{
  "n_layer": 12,
  "d_model": 448,
  "n_experts": 16,
  "experts_per_token": 1,
  "d_expert": 256,
  "d_shared_expert": 0,
  "activation": "swiglu",
  "moe_layers": [2, 3, 4, 5, 6, 7, 8, 9, 10, 11],
  "router_score": "sigmoid",
  "normalize_top_k": false,
  "routed_scale": 2.0,
  "balance_loss": 0.00103,
  "balance_bias": true,
  "router_logit_norm": 1.5,
  "init_std_router": 0.0144,
  "lr_router": 0.000375,
  "vocab_size": 16384,
  "norm": "rmsnorm",
  "norm_eps": 1e-05,
  "tie_embeddings": true,
  "optimizer": "soap_variant",
  "lr": 0.00178,
  "beta1": 0.95,
  "beta2": 0.99,
  "grad_clip": 0.5,
  "batch_tokens": [32768, 65536],
  "seq_len": 1024,
  "train_tokens": 434900000,
  "steps": 9491,
  "dataset": "wikipedia_en"
}
Below are experts of layer 6 (counted from 0) of a mixture-of-experts language model. Rows are named router (the router's row for the expert) and show model dimensions 0-111. Each number is 500 + 25 x the weight over its row's rms, rounded and kept within 0 to 999. Numbers have three digits each.
After each expert's rows: "mostly gets" lists some tokens that are sent to it at least half of the time. This comes from a sample of Wikipedia text that the model never trained on.

# expert 13
router:494508498533519544513491510529533488515521445497448455467498498518528574525469473500515522500521528514519524495498511460455504480506523542475501497481498510488523459516460538506514516476495515501462503500493551468526469501517538515473488475518492512510501506488525517485487500492474483535500488522524503486506499508430527482497509494541
mostly gets: "9", "8", "6", "4", "1", "5"

# expert 11
router:521529505489468494505516535503486474484493520487509524513466471466503511507485557502512507534585456530478585471521496419528538473500499492464523469511509517531454528534471477534485467504494504481508520442463484525506517504527508504506524511481525464546482448528466533494459480527501522538498520487508513482560461516525512488493496499508
mostly gets: " —N/a", " –;", " 0–0;", " 2–0;", " 0;", " Clark"

# expert 8
router:493544502493502521497456459517465530531484510501516478490463475500499528481484468508485472485491494497505488498485509541500493533520470490520482488481487496515502518507500495476487522479532513500473505503496572525472486506516522562506505499481519521470483488500564496516523516494499499494486483496492553460492547522559446521508487484522
mostly gets: "The", " be", " The", " was", " \"The", " been"

# expert 0
router:489507505505502503531496463512481510513523522502526531513540504473503504498500466540502516481451494454471455501508488532461538490499519543513495496487506480500546531497524523530512536510521491487488476527544488528447557502487494508488487514527478503504512511498505484475475562488535492489478514443472531486461496482513487474511465520499
mostly gets: " American", " States", " World", " British", " English", " German"

# expert 2
router:502512472491503505485518463507491527553520512496516499494482535526483458467492482498485529484481493481511457475478514536492439508509443483491497523497553480499553505430484494478558508572488510545514473549539496519495470509511515515487502505469460467466476500503514486483532482500480515520490480545509452513501557511498508492517500477494
mostly gets: " Votes", " Rank", " Apps", " Pts", " %", " Goals"

# expert 9
router:452512493509478491499525473463470482517476499521468486569501532497518482500514488495468487477483490499517469489477512523505502567513557513524457506500495505510543525492510488466478565485466482490486474484532480509506520491450500459549502507532514516452531508486488512546460496527522496495469458469490561517500525483501457504491510500545
mostly gets: " one", " other", " first", " two", " this", " many"

# expert 15
router:563473503497525539510496493457533517496501489484496499548500484465494451509490511490558499519519495507505535452495520505556498525489497532491523522509530481498477526485514501484480568501508529509470441479507506488476474496526499466547549497500525495524507506509494516514508524537494499502524500485492530476496480483535497500518453528515
mostly gets: "\".", "\",", "\"", "es.", ".\"", " However,"

# expert 12
router:522516505480479500515515517510515424432504517482522506492497503459519506503495549504509500529575476547481569477529484433491536479502464511469536458529503471528475518537482479491486455493507518497516545420476504503506517502528503498495528524496518482514488457523466542504442483532481512502469520478512516472558467536506525501503491495523
mostly gets: "\n", "\n\n", "====", "s===", " ===", "===S"

# expert 7
router:519495554490497453458488550483531518490507515491477495489529500476493524515516527499495510484510494499543538498542516460493456489481557533493516516500482549514464498570495466511470530496518483504515564468467493485486468523496499497490492489491529493499552508506510542531483486486503492509485507494492551488538531530532465501525480525508
mostly gets: "ardo", "í", " ESP", " José", "ñ", "š"

# expert 5
router:476474484467493524505466491481531550520476474510507540507501501597473488532514496493516469493434504475505453545471495578509472478477476469483486511496510480488522470521524511483514493495508481486502515551484522537505495516473504484491452458481471490501493527481534455511533491478480516493489461525494498522462507497462493496488516497476
mostly gets: " and", " /", " or", " but", "/", " &"

# expert 14
router:520484499537519510533531520494524511445517518480491541496499512451529547480504516498501525515504503495482531512466481487509511513542527456486496491483516501486492526519495496470511506493506527511471518490479523458446492500454478495482526510473536490501517486503482543477554493516471467528491517501532495501520489541561499509519492519486
mostly gets: " during", " when", " In", " after", "In", " since"

# expert 1
router:495502506510508511507530529475532538561527464498479487459471489531505513453473523496539486494454496416516498504505488495501510524479485520583503490479512485488491464516493468497500520461505524530514482487508480515486450467517534514507472547485472529523542534460503486558498503472474536492491506485520526467467543486506521486490458484479
mostly gets: " has", " had", " have", " him", " took", " began"

# expert 3
router:494482435526464495501485531493534501492530528559485494488480517502490467522467516514494460504510506528493514489479550468496499477550473478474507530481469503458473509481501464486485493504517497486469485489512491519522514523516498526493528508510493511516517487508541494477522525496484480515495523478471514474472533534531520552496470490508
mostly gets: " Hong", "uki", "-", " Shin", " Kim", "ō"

# expert 6
router:484462493472475499536454501422506526544492504472503483469507462484468523500546521486475452522487505542538486504485480539541469485502491530545490547470428478518535462467525515502496541470454499507538493577507490502457515470525482536520501493487466520477480508484529484489504486506499496469471499491485458541429478502508484506485486520498
mostly gets: " north", " south", " west", " east", "°W", " East"

# expert 4
router:505454490506489493483501494511512492493462516513526512545535490523492516493503437485498487486524499505510473527524535506480471515461520474496468513521510524472495505502507537529515475529504488489518492515516520478551473490472501523468480496497464474474476518504513503480511506507493479474555477541477407529498550481454511495496552536493
mostly gets: " died", " f", " born", " son", " gu", " friend"

# expert 10
router:505508500488533511463497468548466482471508466529526473487477487530509489495514498508505540458476532493444467527511468522480531518477522485526461503493488487499507467473523500506482472461510508513487489528488525451483504526466483459504460510522539533472495507470493483501519514480511472459541488500488487538492439438462501513475498483474
mostly gets: "ator", "bit", "atory", "ienc", "ient", "oel"